python train.py --num_hidden_layers=16 --hidden_size=512 --n_experts=128 --experts_per_token=8 --d_expert=64 --d_shared_expert=0 --hidden_act="gelu" --moe_layers=[0, 1, 2, 3, 4, 5, 6, 7, 8, 9, 10, 11, 12, 13, 14, 15] --router_score="sigmoid" --normalize_top_k=true --routed_scale=2.5 --balance_loss=0.000232 --balance_bias=true --router_logit_norm=2.0 --router_bias=true --init_std_router=0.0122 --lr_router=0.000413 --num_attention_heads=8 --num_key_value_heads=8 --head_dim=64 --vocab_size=32768 --norm="layernorm" --norm_place="pre" --norm_eps=1e-06 --positions="rope" --rope_theta=10000.0 --rope_fraction=0.25 --qk_norm=false --attn_scale=0.125 --tie_word_embeddings=false --parallel_block=true --init="uniform" --init_std_qkv=0.0244 --init_std_o=0.0244 --init_std_up=0.0244 --init_std_down=0.0 --optimizer="adamw" --learning_rate=0.000439 --beta1=0.9 --beta2=0.98 --weight_decay=0.3 --lr_head=0.00404 --warmup_steps=387 --schedule="wsd" --decay_fraction=0.772 --decay_shape="linear" --final_lr_fraction=0.1 --batch_tokens=[65536, 131072, 262144] --max_seq_len=1024 --doc_mask=false --train_tokens=998600000 --max_steps=7784 --dataset="wikipedia_en"
Below are experts of layer 3 (counted from 0) of a mixture-of-experts language model. Rows are named router (the router's row for the expert) and show model dimensions 384-511. Each number is 128 + 32 x the weight over its row's rms, rounded and kept within 0 to 255. Numbers have three digits each.
After each expert's rows: a language model's description of what the expert responds to; "mostly gets" lists some tokens that are sent to it at least half of the time. This comes from a sample of Wikipedia text that the model never trained on.

# expert 60
router:076106111159089112106133155182090132151062148126128088077131147126168158103123110177158136145168141101153178136160125120188142165119113133099124150147186160133053154179097156108100115106089091103219075128157170107125157060105103108163130136113127087096148134102084146121143135148171118161103082120131182038125172128111118151138155158113131118127141106119103118165127132154070191122204
Description: Numbers and counting words. Small numbers and number words like one, two, twenty, first, Five, often in tables, counts or durations, plus some adjectives.
mostly gets: " first", " A", " 6", " 3", " two", " 4"

# expert 3
router:200120119182117095121123160141132171128119131050125158151140100125180138097085105135132143150163125175130112145124139136121133071103158155146155165111163114136117055171117157130166144165070138108109152082089157094086140106152188144081098128158100115159112105149117096160160135174149143143154122122139045082090150099113100127118067119138140107126164187103129087116108112122167085142117
Description: Name-initial pieces. First pieces of proper names, especially Chinese, Korean and other foreign names and places, plus pronouns He/She, such as Zhang, Ken, Yang.
mostly gets: " He", " K", " Y", " An", " She", " h"

# expert 8
router:116102156105139125145130155117026162100107116111144144132091144104143152085155163095137109115096223165116150130126123103095080139101123138155125101120135098144084060090169177108127116102139130125135109133113131139165141099114061181205104146203218116146151184158127173131163083112090131150115116162096109168178205066214106168126133152098104178138172142138098137167083167159141121144101
Description: Line breaks, clause commas. Line breaks ending list items, paragraphs or table rows, plus comma-attached words like and, or that, before an inserted clause.
mostly gets: "\n", " 2000", "\n\n", " years.", " career==", " him."

# expert 13
router:119114138155152204185119186019022149080120099114095175108122162085115116154134115154167167054154120164111110096125118112171119106110087152134099095141120110129106126115113084148064056189096154141088125165128123118126165148143093126157114176096132098126159139148091107139148082136165133094108132182162108132138154110138133173083118080122152137142096175090172182142135109156141137160137
Description: Line breaks, section headings. Line-break tokens at paragraph and list boundaries and == heading markers; the strongest single word is fighter, as in fighter aircraft.
mostly gets: "\n", "==", "===", " ==", "====", " ==="

# expert 28
router:113107184126139082086158157097118173111043179121107126111140109145145123120040115112125147126161116110132129121202135140081162139142138172123143154107104117141172127101125130113088081127079052154174113125099156161093150099097140120107148204079156080118076128141197106137060116140125120186101156088157163110123167145123148122102098104079103126124179130064083074155122153150127143172126
Description: First names and modifiers. Common first names (John, David, George), nationality adjectives (French, English) and nouns after the or a, such as folk, Metal, knife.
mostly gets: "ian", " John", "man", " early", " David", " French"

# expert 44
router:146102156147143051103143129120139155058148109096164178120135162145168089088112107105128119178133143109123125130119098134171141152152149141131136069081119145131158131148201114107076101147096145148207169169109137155120141068079124202066171156116106105135139124126121139134110115126135112110106190130149127121124195108133141185147099133127152074114109122129113094154132116140097123099136
Description: Name beginnings. First pieces of proper names of people and places, such as New in New York, John, David, Al-, San, Bos in Bosuke.
mostly gets: " New", " Al", " John", " David", " al", " Mar"

# expert 53
router:156102177132119114135162071098171075181135124166166140121132121179161087178112136140106134141174158135174133148128137143202163149144148090170107164116127131095110130118113079170119082114120159115100168128161101199044113217183127074145137112114108162158092082081112138185108119133137161079068114152113173112116111083136148097163109145116174151157123146128123148090108119079039129124146
Description: Symbols and odd fragments. Symbols and odd pieces in formulas, scores and foreign text, such as =, /, or, underscores, minus signs, degree signs.
mostly gets: " =", "=", " T", " /", " or", " de"

# expert 30
router:135133065080110127158135141052136145118084118129163115135118154126105090156119127163155075113172143111173144183123159100105116168128126152102093135138105151149139141139162140080109066149086148132173101103146132080137125167149130160145154129138164086053188119118147155174144104162085116148074075145118127096112187146141075133140128122148144124201159155158178088109204125126094160191176
Description: Hyphen bullets, table numbers. Hyphen list bullets at line starts and multi-digit numbers in tables or stats, such as scores 124, votes 127, coordinate seconds.
mostly gets: "-", " (", " 20", " 25", " three", " 18"

# expert 12
router:152129162116106121194112148130094149088125112122103135118055110107148182150126117051166148080161090145140128116121156146131097228091127078130141188088118127157090097142110083155156069178162187109143084120109092120092125141107092070132134175076152103160164095144134080119165146063101123163124170131172122155135079133124180115175125155152140115135161105143167077124079093088119112161121
Description: Line breaks, year parentheses. Line breaks ending list items or sections, and closing parenthesized years after titles or birth dates, such as (1992), 1979).
mostly gets: "\n", ")", "5)", "1)", "3)", "s)"

# expert 23
router:135109145153135096144149148091081160065111156135125122142097144168188140079099120146106127164238170077171134162157152119087102157089120161123128110084149139104117203188140115139159155142092138133147112156089175143068133119086150150120130157121143104114099070129218140056096105152147126174083086158150141169162184115131098110134138132103123093104160177089063151153138120122113099164174
Description: Word endings and participles. Word-final suffix pieces and participles completing a verb phrase, such as -ed, -ation, -ate, able, up, out, made.
mostly gets: "ed", " out", "ate", " used", " up", "ation"

# expert 52
router:119109149181122089136163182076097151103109141145140146135079135142157111075108145120095109158177143121144158166134110127125142183135118165146140083114148092136128194164133117148146120173103097116106127143093184135084126132114159147120088149116104130121122079086198123106130096157146139154113103163153151189135149173100129128128088173125150055099154184100054178141135128126124160129173
Description: Function words in prose. Conjunctions, prepositions, articles and linking verbs in running prose, such as and, of, a, was, as, is, were.
mostly gets: " and", " as", " was", " where", " were", " been"

# expert 4
router:129120131159158086150164162107101147096099142136144132136110121174193115094107142119132127181240127131186159176162125129075115178109135131108137091094117116115101187188133133116139138117093109104130099147088176141092136137091183158092101158125137130136105062110178140118106111156184126138077088132150186157139170111110096096128125164117144074120141185095079160173152116114137116167182
Description: Line breaks in lists. Line-break tokens ending table rows, list items, headings and paragraphs, plus odd mid-word pieces like dra in drapery or dragging.
mostly gets: "\n", " elements", " Radio", " light", " crew", " Yu"